{
  "num_hidden_layers": 9,
  "hidden_size": 128,
  "n_experts": 24,
  "experts_per_token": 2,
  "d_expert": 64,
  "d_shared_expert": 0,
  "hidden_act": "swiglu",
  "moe_layers": [0, 1, 2, 3, 4, 5, 6, 7, 8],
  "router_score": "softmax",
  "normalize_top_k": false,
  "routed_scale": 1.0,
  "balance_loss": 0.00205,
  "balance_bias": false,
  "router_z_loss": 0.0001,
  "init_std_router": 0.0102,
  "lr_router": 0.000756,
  "num_attention_heads": 2,
  "num_key_value_heads": 2,
  "head_dim": 64,
  "vocab_size": 4096,
  "norm": "rmsnorm",
  "norm_place": "pre",
  "norm_eps": 1e-06,
  "positions": "rope",
  "rope_theta": 10000.0,
  "rope_fraction": 1.0,
  "qk_norm": false,
  "attn_scale": 0.125,
  "tie_word_embeddings": false,
  "parallel_block": false,
  "init": "uniform",
  "init_std_qkv": 0.0442,
  "init_std_o": 0.0442,
  "init_std_up": 0.0442,
  "init_std_down": 0.0,
  "optimizer": "muon_variant",
  "learning_rate": 0.00938,
  "lr_mult_o": 4.0,
  "beta1": 0.9,
  "lr_head": 0.0106,
  "max_grad_norm": 2.0,
  "warmup_steps": 200,
  "schedule": "wsd",
  "decay_fraction": 1.0,
  "decay_shape": "linear",
  "final_lr_fraction": 0.0,
  "batch_tokens": 131072,
  "max_seq_len": 1024,
  "doc_mask": true,
  "train_tokens": 782100000,
  "max_steps": 5967,
  "dataset": "wikipedia_en"
}
Below are experts of layer 2 (counted from 0) of a mixture-of-experts language model. Rows are named router (the router's row for the expert), gate (a neuron's input weights, with its number), up (a neuron's input weights, with its number) and show model dimensions 0-127. Each number is 128 + 32 x the weight over its row's rms, rounded and kept within 0 to 255. Numbers have three digits each.
Before each expert's rows: "mostly gets" lists some tokens that are sent to it at least half of the time. This comes from a sample of Wikipedia text that the model never trained on.

# expert 7
mostly gets: "-", "y", "k", "I", "/", ","
router:129090109145165134137092129156131119095118124125099107152117188098098129127090128149135072147117117139099143113117152194116077151121136211146150130149109144217132082110129147126088152154166057174135163138130112116136159114097112119131148174104128120100126142112150060067093134170120136132118209122138208057212096115126130125140128152171072126052134149172131123077134183097099142135161
gate9:123089145103126134155113095127116157170098098082116117066120168175174128131161164114103098114088172141090127102163142156139078169098124185148161155127163111051140133090065203157107110126126070182161150152113131118143180130146175089164072114135044116125103132112149076111098099182105087109108126101128149148111115190194171109133116137159120128123141204137073130122164169126126161129114
up9:127178086163167146117049094104110083156110139094133122106139158096133140176156192137084089120110078102052165101130155095114113164130137118112114150166152163142123145118119113103145107174145119107200070065148102139109139143159067109086100147094128139185128051100152109132120149112149151145114099084113095186104084104160134194123120102119163118136153132140194153109117057078067143136119
gate10:122087140144197100144105146136124118116178160179080134088167111115107098107113156097139072173163091132142167164074129136119127129160072148145183201058175112097141149179156149109119102137136117098093116130071136108140118151100137113108154164092138190176172122101063145140094088075167115114100112127058188128175105105126074117132129125102105105144197117122142151137073136089148179112152
up10:176125133153123125153068085161056111140128147151141138147146134097146194087108207138126130178153121106075090247115122121067170106107191130144180191109094168129169147101160119121105156115157145142128080150151127131118143127096101123130143152101127136154166102140145089108137130135081063145144084098157140166123158175120109076146138158060109113111116074152131147135135142180173111101172
gate11:101080083149149100111068150165142136118103108102139105125122144175122145123200164140104102078123086143113155184194141125145051097151138168065148107119199143137106092140170090046128145140067166134104141093135163110137105165144112193087132129141131124150119084141096172148120115147114136096124158171105137088111093134187112146148149116163087139104072126099084108177120089141161133073057
up11:134174167163143177122156111150049132098192169162080109075187139078126170113118108171156128151141156097141166129130112194137163115101123124181096133135073093095172143126117143108145131119162118154131124183140189125132133103137081182061089152143049149172125137091149149056129167130155044108111123108125085142136075101082141145117096163123133141128109125118146088157158143135103088088103
gate12:140098105199119138072143093099108174124093097076132081055180080126138091118129116119118085085155107122110136115156126095145147145121103131079175118109072153101112110093115138198126161100126154115116134093127095093116130156121148216130139158130083106128137143129167163107187165134119138125162099100189120104088125114149213063108084129158129098129122172181043161128109138164084125093102
up12:122115098152096159140162132179111106104153140072097102173118122156120160143133125121131181044088097104052113144127162107142166171080153131109089130136151090165171139164139171133085132112171146178146073138083102151155103114086197128098075129122164098152068164106128095119176150154123071146153105095125192124113100140120156074149120170110155034172124177125111129152091106151145097152132
gate13:114135095091186122103110124114122088152119125079073110120164133113138152187146122158101102093106192122161181129128166184126135101177080140105084116152201135184167084117103083109115164139148064142121042128137105089142117109156108128133154140110083125175165080160098133125159148079098152111134092100080135137144175076155115108103101074091111115133140146112109223162142180121122167157163
up13:156193162125064113154107151157137155183110188184181088110115112104070111093128139114145114136121082151070154141135203087151113158082147138126113145157143104106152113177140178089098141069117123158149136098114122131086108180086127081173173161133113117189092068145078141143127106160136150130168116155128108175158116097108063083181153176096118100144156145143112134130079169115136094175162
gate14:076127094129122057129141137096097139158086145172099067178110145129142103175130155125113128171116113106124167115087200112126136174136162078132125101109111172094069164140096144104107116175154199193170189081124106072091148162122171173109094115143121185146147160116103114124145110134153142115094152108128216157071122162123164148163126145074140134093153138124145110087104113163187169107151
up14:153148105112095121111113174202122113137135125126087105175139100101060098103125121120179105118157109099060093135145151107108136171077142121106124104110123104128142162153158111088129106215154110187106177130087158076114107085146163166111142120160145122085112152114162095164144163107133094153149107181152173125108179122106127164168106108105162076181113097151178088074110156068030138099128
gate15:163086132159105160113146104186086149119130135156074171123109169180105148090084185148152143090090121137139088107079113087193107176113118144083158157119141162075115108176131143100146180093152104128157149176133120081120147112166146114131112186101150137088095154096135133114181105154122079213085129129114128088099089157113145193125126164093122121129121085133135177131151109179198057105159
up15:143133146156138077130110139129164139121128122121145096145073097169084107115060122127136091153126138169159113044133090128190099193073170070111131133139124145129162134093152104122158071117071101117070132133101064130123128101160122120151155148106106153108172101123069163107093181125116097106133171153138018056095168127171171137151117149091109104115188137147139132188153134146147144110108
gate16:110139117126140121106161081114126226104181133146092178114151160134121065097057131148134184131170109136108125099106093143126119167083107135145109133078142165142158112102137134128112116130076116159119108172149096158204123102115116063097086127096185104139177101163114188107062096120162112105161147125109081141152118135173103205090103157157061113109146190135156135138140083152106092118169
up16:063141095141141184139163155087078134071137130195119123112143116146158140117145135159106045166136109098054152138152219197125095120142164128144166087139104100162147107085110106180147146129142121147106159109136129126117112091146099130119146178135063122160102133170116073111166091056074091080078068118099107111135134123111139065164206120100125093129136119118096130138134152107129153132130
gate17:089164119098098126143190170127129092156161116147163071156146129109091071120070124153106072096105129163162110087115113097161037107146106163175146180212091110179138148124088177143099136205134059089116117150119145142129143111105151114145154137141123163082107124119149138113140128086123166097144119184152097146132095131113076135146096119173127168083103186113069131116126147073148165083144
up17:126088116106109166181119050120128142122133146154134128135056179155128183116099107148149193148092127178169142140132117140085135109119148118186101163162152110155146126033161149169157104102103223128081097102124046108119109158132137111128189076115129127137196142109098151152172123119089156159144117168146121087128134127134134154139166106149123111086107169123145082116177109108065129169083
gate18:156130107131130142090108109154189084074111097083109069133070157150085119089154167158158115173101128130183101150092112120204159118115144152149147101096196149119129118184142132176095151100133091163176134154136167117059118082110141127097134111085157110152102135136133109134108159094136143150098167122165204107122093125103111159073140132064156154198153109125150164119087200104120094141068
up18:118217103097123140147141093094068105159105153160145123129093157091117177128110164212130112145156112088110114104119174128126117136101128135097094142131153092090115112174088143096104086107141152126160110116064168051128155070188170091158125148090127106183138113101113129182059201169165097095117110126100218108148119080175108092128136114172122121130103152138136146103081148110131098125122
gate19:129105154137110140201128145070116099110148122122053118116140155174164114149104115129156053142103142087117139102078118166163117066160095176152148093141098086190104085157157097150120137035144115110132137113119134165066084128106112114125087149166120184187113090067142112107105145096124126189164153201110136138141128135089165155112168104158140150097184127184150146138102144076127134097125
up19:081126122181137116187121091089080131164114097126111133100143166105119102116119118126154078146125153124107100173152163121164096208101075134119135218112138094159109106133142136189139098129109083115126133193112082123149127117161089128180139055154138107109070156185201162108177180112178087113114119132160167101140106109153090151119152128117186153089115191118141173140185138112121120111084
gate20:141150128099136114124192143205039083083188133148161129159161094086112179095112132089143098130080195144095111049127092122102145132110179131147170154095150101144148141093087123135177137130162147174095170151112137125133166141170098135137146169160120150162093192155082114129113122155169186133128143089192125130134161126155109095154171150158074126127125153120090097169098179147170124149160
up20:074110157083092126089177128168109195103171116077181123149092139123140169081085090141074157096151110141067115155096085075159129134110136120093128125121172159135127105094119118116153115168095183154111150095096075110132151093113121169084116160118138097087146116119079166150152174164113149137104122083076114158127117125134130084161092064108078093109093133162046126198152122104106072097123
gate21:154177088146118058170162140148112116158138120155160114138101132136110091133086147171122182138178102139097087094111100066139173173104124109099099138144162041107178124143150159114158151158162104085120138130132137127173118116141164081167096081101135093108128063133133193117140107166091197098159064158141080116158162081117087095116116101116136143150126139181164111125093105201085069106129
up21:106169149137083214046133132187133097093099088169145168126116113145152085123112128114175126106102092185131115106105069149131105122184080112106089129136172106140115141098079100171132110162124100214117131136186085111123118104078136082143127149133151119163128148123173147143095110171127103146078138094105194163085109111142119119106141158128177192123120129058075123154138084115142190143152
gate22:145146158104177102055118125135101078207125155093172123155157127170113137158113181190105084098164181132144172196153123145108171162082136121148123128141149108132158195165163166155107123110101059105155139162133121156122161091164137146117092134170120072119081138142157106107177117141118125107125099079073165164117169177157133105099128131185165125135154157185137063153124118177104135177135
up22:101105127115189120101097126141172114154129133068043106159089105092079135110114120124145143113084165155128159097144150117103148101108125140095116141132141129124154186174166148094089114158101108160128189050119172121101105112170118171111144135141100090130107188154121114122098135160092169108066106171105117182139117146108123167107109117143130106113191079081142147097071100238168128186163
gate23:128128135093109087103102150107124159076084121146170081131132098081074141144161091128165131101103083149114153121157126141156102173054107118066100057105080089138145157104050069076120175084101102097128145112059126152123173117174115160111139168126193116132097149039098153135109084085153104127117106096151147110093087131126152119117112092152189109150106077133156141134093114124113165100152
up23:087061119130149151111155115147184157040166121106098166149056108174124067133086135140148148154062147082144106145142129127129115124073092171113111098131124149096103129139106123169157102139132086135118116042123120107087098101127125103121099139158154192105120102152154090152130143173123100049105173154202076130129134124089146115089120170096115115063162145123080122097129128114111164098197
gate24:138137183050152146118148093150110090179160149110093133119168131134118152183124142156113119080138107172130177167104132122125168095136191168185101112158144137127131132150083139142111094156149144190128096108123061091083065217141156096071089109084123120153099106080081128139113086150141151135142115103148151134192132179147100133156114098116113172082073158109129141138157181118061136119174
up24:105159216126132096171144134184094130184167135129122151136101129160179116123145108131155119144166106099114130172111129153069151155192055127125103124161129065156144075115158178099126029179142089125138107151137089073079119094119142107095076183073136118147120107142129145110128132154090133054121144146121159166140104070148103178085143117166116124140156117177161152142151170095107128150094

# expert 19
mostly gets: ".", "2", "-", "8", "4", "0"
router:108122127117175126167102135150167143073073117119085102143162158117134141148136110109148077149081060159120167117150170185103145142129159163127136182137130126142162082107137122102082155138140080142163167179147121133145114061121159138103090173108137122105130136097154070072086108169077183111134145143140198092200102107075175163122111151188066108098127151146169136076106140060115108139103
gate26:089088133114167150078151156133164118113138165154111118112124138060114185118069143107148095127077115153121147130172147076126123146136150116160136092146097156074110102100127106112147070150043120104046126086127147099159160145173183181229116152122063119152126140104094132080081179091087103141143158135133135136124109097103164068158098140145133175104128202121104140102130100124102103112149
up26:136119103083070171102151090137191129154080115046138140105124124085185108037118088117110174124096088119155145220120118141115092117136085138161133124131169139182111168145125143146163172153134150133097092122123110113166163108120119081089105145150141086112147131175151111114183119156158182157181101145156149191172106140108193137152167113150130200150120113098124130123128089067154152152125
gate27:121134127087096177144102122164151148095151113142162075155106131171137143085118092101166148152162122163076064086086161112151137145142126132123154152114115110129077126181145135146156091138090134136182132150055162095122136109125168148082133074155122105125086139129115134098121116125173178081100123128139126106170198100107090070115111101097160084167144105132157160203142105164122047238117
up27:118176138108125111071159108079109223196123191121150085123121099127180113141169169114098133069090103117098158075061159134149110171143110145127179178174144141146107169151118135157093128095094132129107140140112159044112137106148097164109121080179148138096155106139189096169113080139128124095178123162130124143139132125135167130102086119110169123126158123152173068180065142159124090129148
gate28:177059160095128145128109088105155189071123164206147159103130130111087126093138096095098120112115114158118072123097140138122087137092121158107109161166122091122161088059162136132110042153123148189131114132168127138176144116147134136150104072147195197177117076095129109097120146189131185114127133137137170113103125123072181152146108101136159134038134170138127153132133123147144105171125
up28:106132176156116137105132112094109080107104118125086122149138088157129149111109140200084196137167137172198134110088169140120122099210099170149152066113150165130127099124152138174089129073207161099179097138124165125150142129126114140139168137077105153126222111141162126120148077071131169130129132119155096077159198159117097122104142066132134108150145106126163163080149152113171118143154
gate29:143141156136089146062156129137117178136151123132098179118176108136162131119104155129117096104161190108126175170140119137161159089127100139140173151136080136168112060105112143194200158098136160096138147112106133137148140146162156081129177157164115083163148131174127181130169141129193174148052116150122169151212144110155156086132113180112137092159159138165167109051172117151122156084131
up29:116088085132136160123134090113106163149147142116084112137133105129126157101105159153108109100176103199073100172131080055109090060084133121091117126133109117074116180142143113136116117137182120135101133182119193122108096033160085141108136147150143155132172094127153154125146137177169081111083132091140135123069137107064110193113074074180192169124088155139113127112136113169119161130128
gate30:120122087068124152130130108141110104088080105079154147066082108165180125114072155126131141205115085208136095098137122103120154073146154117126141188090108061109069155138131104074162117193101124111140150198108101144124141145123149168075143139130117090071093103127089122135127108136181091113147101161093115147112201152177145158110161125140117127101152158125119157062104140146068142119108
up30:131123112130090145105149110171134090114142134161132113144121136079112099158115147088159093174067179136122134135101096112160145098108123177096147122157151135134103097126085105142085207132151145073155053145155141136136138129043136107120075179115148097124176156100151114120128168131155124147126196138121139167131098117119114112062101092050072099203131167094215132142093143120139107202162
gate31:079071116129143128097142140046144152121142116132117168097112172135077031149157122213128128136103152168139117113162117188067102140125134111135099105145115118079165108173125127121157125148162179036105165117145127136143183116130151177128131112164067144155094128155153130105108148102102167085116117106129132102192120130090162169152158115091112162115133045193100120112133183088139114126110
up31:102113170087180120113149108181144146076075066109113110174127191119148109157114108120095108141117114129104091128132148114113162140130136153154145159133165124125090137151199057142170142157169148118154128119141146172157129077128167110141135133114116108117147082118102144117100121122061157120153084121169136111233110104036170161155123069123144170061098080142161091058139144152109109097081
gate32:076098123121219149122113115076116170096064136131104119193160138127132110130110140104138120118123084114112165076156138098150161108093172057120108136153113117122088120058115147128182101123141102123141160123151204130192146141149189140115110085130120117167146119150101047111091132120105084107134133126104130125094093142077126105108150124147077146135217082103118090132146167072053078122145
up32:142172155132190164121092109120127096138081084097145142152125108091168163080124111119156163111121134130123153136146123088130143151133122123126092163117149116102165165108149168141163128165198182205097169127154106121167141143088135140223100066082052080146104156137104170130104173059122158127118163127101104113112139091118087181124075161182129165180125089136122104172140155093165076151106
gate33:100117113113116130106167152121127118110174119106142085078115147102077068074129149116097199118128067111155133136129085154115118121131188124164111131072196153168102145178102069069116131107140133126147135090112139139103138123140151141147142128098067116103106158149096159071205142102092169111089132104112093133135192112118164104146097071174122135114097087080122131122145232144199109111092
up33:146073119079083141179145081154150093118148101141155123158068168118065133108156187124120160137123139123154129149146124173124124178195133149065164060086110145149146121103133141123147139190106107122124146120093122101052116099104172170121139141113131132110140128175150137151089143114166074060099119121171140111118124121112077149197060140201142099138138144032146129103090115069136118128117
gate34:138137138160066080146163138129118125189171160015148172177172087162149069096135119141120131092122118143123115140191119214136129157142099138149189088107115137139091105132104100106102145107127109122102087114111105089127166140157138109127157147123149127064185125178150151127123117148167075097136128152110135165130049139201137181090121138079092130122133086184100128145153150164161138149168
up34:111164194195069087135125047100060091127103106124093156095128132150135168194110115143171085160143086115146086178116135098079165118173112160084144102166130122163108088121138138175149186149148113114121164134155173159123094153137115108149102095155127168087108077122117145106183122137096177148146130124208134149138178109125155145170171104088181111102122151065142159104136106179114113130104
gate35:116104152166086091142145160015125086143094077086163114130171118162092118099195090138142142074119108080128114114198141093127109143128153074152108161167189131092105139178137068073144079157182091172144169169130161133088168144114086163144140132160158091135143128146136139136145073145089111129161111130128184125136111159144146116140164206127138120103124151137127146115118105185166083113101
up35:178123112113179154101141112125142173067142118140177109175123144120168126143111076099133108169153128152084163082133113156141125126093240137061150123178117090115132135167099082135158136113121113129156173108199134073078151074128135103157103138157155089085101088115080139106059139123113095167140134110143110174080120176114146158147076073131152183140170136100119082146140121120063105148116
gate36:126127140119128152162069138118060070110108125075135112097178160108104079138158123106151079137075076130144095089110177136085167108102168132169153119141120130108130082148180084066170134136098133100098094100125105154110144171113128160199145141128113145126181101103108104135057066112087094109111105136192151190133066125133124090150109198124124071179207146113145131126118134109133117148156
up36:069118149146140122111124151141133132153206156111242151105144093160121106139134108109114112066149163156116093103170148201066160107119165139198123103155139081157086151122116116154136149159121154115152097141122164148154110108072175115172133134153093056112134101202129110102094175144128131122186092143097127174116163133189131127117082134143147160084119128121072169134153133072161101089129
gate37:095105150174103092184149115140121157128086085120074101148085106176101099158140176086143158113138146097157059094139137116179108099086143118119178088149129125126120097146140080134229169120134140168130132111081094099140171122087086135095148090115145102075112070132080182131117105063132122142094127159115120082154090138124149179063144131085098041144151150154113095150183136130143111119136
up37:113150127126158176134100115108143183112078140087127085132112144167156150167131097135105118143131165170117140143072133098122109075126128091155166090104148136206197151114089117195134164101138162086117130163109161088089139187176128139171131095163167188032095143153117135189152174113172124092123085127114118175157242118113141128140163134164091108118130133129115157107128112133128088148140
gate38:102143112160105189158110164130158142141085131087134205124153127101136117118087109104143158149150143122124108212147070135080078109138131080123103130120196156156128111083112147107109148135084115073185157103128100115108165097115079085130033150139175120174150114162181217150145185143110180164139144110138106161180156120099139115115141135153093192126088125154122124119141098133069106149147
up38:069130107138097139054095112165119087180139140150163140065090136132136144058123130180119113195108139107157134150173096109123155121165101140116137115153141159108220078162122138132131088110139110106179112113204101118179116173113170137153126096127140081149043140164192125098111162127162161115184148148063106176120137153129164121184187101117139122080116159151113128146145096111161135138111
gate39:054135217144143126119086064138062115126111196190153102129127112101085166127156146088148173129130173168125078095093175100186147141118135112112139109099162141182108104138165140124169096090066166121104117102098108157107144103123139188125111130123183103183081146152155132113108120138141114150128107186167168120137109076105073087125145166150185116134131186142108106115132176105146118167175
up39:110189155126126156084160099123125149192179107152097153180181125161081151128102145112138098125112183144165129078188082150139096129093135136120127120176138181178161148103133161146123193098123112070149151169209145140116093109117133169165155130143077171108137068128125152086164115138159093133171104158188081152167102082142136161160086141125149123112103153180152129124139154146169105085055
gate40:143142145093132123169141136174100079166111159127175116105140172160137068113122103090112110128134078124135180109163125114105164158146179123162095155135169161138106110036101109196101156091188159096110147104066094108136134059175156139120124154136118143163165154114087166014117175138153070148110118122077108119154112076162105141145122166163127135162094160125150099140188111133142150129096
up40:076192075195182191093158118096135072121158166159087208114104141099138086106039114126167074209129137130103098142147131099108111146133179124120096124161080157094134127164140159103137097108116120150165142129157129115186151147181152113152171144121149136121102098081149160074187153123132131152093124208162131138154154129113094148171122116091113152122160147144141136101153094084145110139098
gate41:113127160122090160144145184155113066108115136111138081056122093084094087147133087172110107096117137065164129113124135108185137093130119103135124167123149098120089128151064151145046146107174121075117132133202198099143145090102161106121100125170065084136095105160133110102086115197096075134135163160142149163153117161143115120135149099199144154081161132146093149149088109137114177105169
up41:137128104141147102083107140058138128050127190121067104166072102074074093192127152167156083122174110085094135060104123165125123160128065115116113097192107126132150108084099148205091168116136157069156147126159118099141121086164122095136129104143100114133082117190094061118153132165093107124124170122146172145150126099088105154082156143108144116127121157162132137068124132156102126097126

# expert 15
mostly gets: "com", "cap", "Comm", "Pro", "Ser", "League "
router:081154167123190105160119076096184108071119133149133123137134110156184183101112102095123144150130065149076136111134189172116197123148135149115138156141179196140178099112193150103123136126153135170093151118111114140171124091103155121124072161128146126102103126090176117103091096116089180080136176127111209143128086161155162146109099123140114145150106104136142171097037153119142134164176
gate3:176179106121153142109161097076130121124150118107062175142105135130147068136059143085134151136084167137128143104136130168099082091168162136091111131136134194105133118131133146115100160115116094082125177146117117148150149167139146136104091085138133086157085091120168088165118165088141173128070159130125161041094148116140130129137187129082078217147107089216093120134129184107140135091152
up3:156157147130078084136095102144134126161119129132107163126166156104149132060139158095108061111168086126148109114095092172140162067055130094203092128140170139128111123140145172129214126136162082063141133139142164171113146125083166148105182056113144083138117126110129163100133128192142148205144129120087101094134157136138157145072129176110156160107139137090134071076116133108102137176113
gate4:103135149144135125153109194111164101105111137110159157154120170146130066130095089108159091143077139100148081118089119149125089091152126124197083111109069162114165101129162169091148110153180123076154122072142163136120139155119092165245088126119075134135090118148143108070088138122137069117084153117092113179158152141159169126130124101139167207100107105110112139128074153095093158172125
up4:152169120113142142169098093174126077155113117129121099090179146093165144059123133139121123149073154161171139112125057136170130118171053127119094177129123093122106150082099170115099102158158100101130136110127084106090119096098081142111182199077102129120147083145137160129074114140148102149067115088086119132096183180133129180134149187191114081102135132093137128127155126107065108173083
gate5:158123140110111140197073058106203083093100152117194116176097071139117114103101122126137177121132122138144123129131147132134171115143156168139073198122153131087134152079177180114059074119136212135096160162134139164105138089118121137120090137144089136155150117170079115125117103136119116129109168114079146104129120139163106112102042172144056136130091156104109146129061167149152113116111
up5:144163101171146093141132080093122072125096149104108120127130201150182138119107130145159151151169126093088125154136190115125145118155104144051141098078143173130148182182164128087128081151120110147139199160151187092082166131088116122083072148176159168090117130169093119113124157110116040103165166125110087119118098173114071153096138116102168093158152109119088144153066133133102094125129
gate6:156095125073145191124095136120128119145158150148142073142147111138158116133191124128081139137138101070090162161103081134119110120129142132116184173126145130080141208102186131065153129090134199106171061156121122079111133128064094161132142154096103115148096136117107119085149164088159092102098098094093133151133151141121104123184124143153191133097152146154083113045078139156122058171115
up6:113138133072175117146103180110172068144089180121128164050139178147102101099105101102124122123130130144123129101144102132122123104179165137114148087114166145186108093202095085134152063158103115139145103126130150175137112142100117153039139137165132167088148180062144118136116123147134213159108183133159098153128116183128131150105108106122129129152091163066114115094139158122175150136213
gate7:162173114103175153148096074090096070139143115175132130144089116127101120114103115154160125187118158155122113133153124090083134124160119107136060126086146133103146108089180114112148120156106106162125157098131175140154122089188099152131163100119147164171204133119105155070124132149118172099108091096177160101137086142169152156150134194092020116136137074109141134098028103145149144123092
up7:062062167130154111149065123104123123080135110119154143108126167139156117112121134131154094183137138096103133103105132165110146077179184144114159129125157165129125102098171087119131091166157147166169077158139149150150159146100046115123063090078061141095140134110137077134125198144064100134114175129166073144110158163108123118149131121166117165058116137120080171124166072123106190121131
gate8:135136076132142089118200053119139183179142112123070148092097149119098166133125179114145137164118110145066151132130123085069165107096090078130177110049136144172125122114132161140183121136122152192142117121107178133120099111119127161100161081069153130107147161104180069156115115136130137168101137084073088093143103095134116129094100137127069118180140072105091138114125146046145119150148
up8:148115140121082113174163124107153106067168175070168143115083165125117095108132109130094148173154094146129076087105079139171189065137090101125137092144113197169127105129174114143187158169138173099166086068104134127193152168164132148146142158126117116138100127095146112155109165146127117121036144136147092094093192131106126130139128147081076111119131097163076145087134126134128092200113
gate9:119139100075156128131116127185167104079136138137110141055109093172131207142178135135145122155106119143095145109138121139153091148148132163064152085077138091117141129097057142180116108084163088111070165182141121138138175064145142121119122009214103123133123148153120124121123138115128117094146133107145132095093130162191212089166085094120145126110152135097110115100107156130141131123127
up9:091102069151173111135064098149155119081167215120135133169200143114144087114120109147169137132137102119079142149119120111112140166080131154167099126130161129091154119076081141163170127159126114132177137120159104173123191158158121147064098140144104155169087132107183096116196151151129121131122104137136145140139160105098061111185138186111087131147176097159164121167157088069076134174103
gate10:102089147085189087100137178151158128117175162165117144127171092096152143138104151146154145153163099150151123102099102120191148090119134177125115136070099119090164082163232174153123121121170104159088080186102117193158134114100118146102113155144115170154151134110140119101096114106111114082106170147103159138112043143150176094135117143092107230154142110158138127096101129150083146120162
up10:146151189166160167111096115120108101101105112205173178124143137128134091131069166095096155182110140136145061205057147158073156095103171169135119121143162181091155079094214121143140143099137092154159095144161100161150120173090131137140107151186159138143133103158160114154116125074078132125126116145074134110155187172138131130152132111118117157158126107163084175115120159100090142094127
gate11:090108142051171140128077087192157091112130089128167121072142148148135121063092162095101148123109112145115095185146106164130159134137116115130114108069197204171097120115148159107124106063090151112141151080148123113173117107096111199153090136102096091150121145123101082093105078171090145104142128146124168112126158144176090111147084079140089127077128136083087177111083115139162174138137
up11:151073137119102131150135090183150154097129110121078145122091167114134164158141123116133135127112158107117119129186144048160095158157066137120127170139107088112110189124127125062160080138132206140101116100114152101169091092148152133087128079134122123108136125072167117037123155090165143061096130122141096129179134087097094109105113086073124113137157142088164128146160035120109082153080
gate12:122121139163152123114114118084140143064153134096178114117136077101118149037180152116133117087149073133085081072166181152144117103129117115099185152088121142131139133080104162167105149134133160136102113110090103118142144095158120200142104174157121130117124148145139174146209135103098132077067126078187118107099139116158156122154097072143074093140096142155085104180182182173101150135161
up12:091128134188142164113161094156134095150098167117129137145114128123155144099120128092086130073113102098069142127119116113090174133076104122101138135095198150163120104089097104165105109117142134174046139120119115097198153068115146147136085100139156115180142161121136175098155121143067148128142108143136136146107061074121092071087161170161177099155118218149156121169085101132204117172132
gate13:121157124120121053081141182086134137118092107146122117148138171146142150162104121175094129120119148137153136166107137139083143130139058158135135170144159175174126104157150084147137154167118061130119164109115144145119104135108142116113106116086043110149131099196146132127184116134069149125111170080101123133118130135106159170085090031094162110098160134190128139179078169143104212088184
up13:133156117168119096110075148144171171159108177150154139157156080111094144135134127132158132123119143119069207139093153141114162151094116166074073104125128147115161143114190150120121104108124074167127197211153090164129143138090081114150080134159112101182101149113110128132135140173152114182171147109074203150099073133103119119120137198111157056145184126118108172109090142111148111166150
gate14:128147093101149085150145139132128113149065123167109050143111148177135154160115185117137174122156079130142130153114139181166159197131112105119130110119138182050091098159112160177088146182174078156144178092163152122157127118130128134141083091196162190127156153093117171081123122123120145136161105123147215154139127150093144148127160175120180150144135120134153075074089145138165175143098
up14:140168133143147122077145150156115101132127069160129090154093159125077127103114216173147155097109091180121177145161084072114172161083169125099113124082127124152167203110192099109125136181187076158141179070147173082140118078150129087167121169181117177091153149119140171125091132116098089154162132094149162111140160163098157106170159161132143111173130143141157124142136137116082118117111
gate15:179129140144178141128124134135117141197093121120065149177089157084134156099154121117138154088139084135169188114111155176154163178164150123150124133123118147074115124174166172091133129102115168125158189107143097159123197115084125104118058041183148165127091123093084131128146094110140090129135102145141167145124128165068084122165066127175135166147157144112113204081119086103132110121104
up15:135085075148143126109086052159103173156105107138160107120065097105144060101076089144120155198101116160160082100130087188103111162107178100106145108099111148153198159078108125115115152099117096187115138101117132114125113097176132137132170136160063151096146109114100188074147162066140117119152147125122053133152155127169111141146162103088094126093160136105110195132152115123152162109092
gate16:180140139100156145082147115128157146155130143180157118079132153186149103033106126153121152159122118112095125107126104191160136156061157137148071148123118133081099101132122104098142132096120172185152127122143125120136206096068128141106064167182155109119123085122119102172070129123179106088193159140120127121081171136123199143102060111205098141116119138102107128143103109164076138137125
up16:110097118218165098126106144107124069148128118124086133092138064166109095154205194217144107132088168105095132154120097171102079132095120125174133077159091109115107103078192172177125152141097102185092130122129140150073156123133130122116150147166071073130161082137156100070140152073129146080159129128086142113123100165126144116170139117166123121146141092103078149166115156112128135116139
gate17:078187140113142091157172173126153085096142093155147123109121113126091134068155109139134119106137109118145074109108131071139092112148118164193152116180148176170197171160150134172158130232127095138112124110136136146119129138156144088086102149114110163134114138209151138156134072108106128125057133144137165093095077148122130146111152099138130117077043153171086147055102147095130132107154
up17:114105069163086097160137096146124156129091122166155139123071115175137164111150145088107098121143110115080131120222174117067189136123114106120144196132151088167093164106099069142196119116101147169098141111132135113148142100104167118151101084112159096180172145093160070147087129132103167164148162113109164090121209110167147178143169124102128092142142114132120096178122120116054123180137
gate18:144090129154125087159098135164159102096111093081121160151101162150120198056115194145179121156114180125155132165082131150100097144115135087123129115149122119096067146143099099148067119161152120117145114099147140127039121082149131099109176179116140121214070156094106129130088143161101139119104107158111162162139108143168134096057095183100138164165099105120208179108113130142115103102156
up18:146161112137130161118084097187154073100144162158155096143150148122147175091134189109164170093157015117128126104183140166170129135068109158098124143153126167087118112122112174124128108101116082128106147105089160098178109090117199151099106145111114139190108125144126076146066062070157101072114138129094148108117097143166139118124072154155102177160132127098155141113118068113149090147115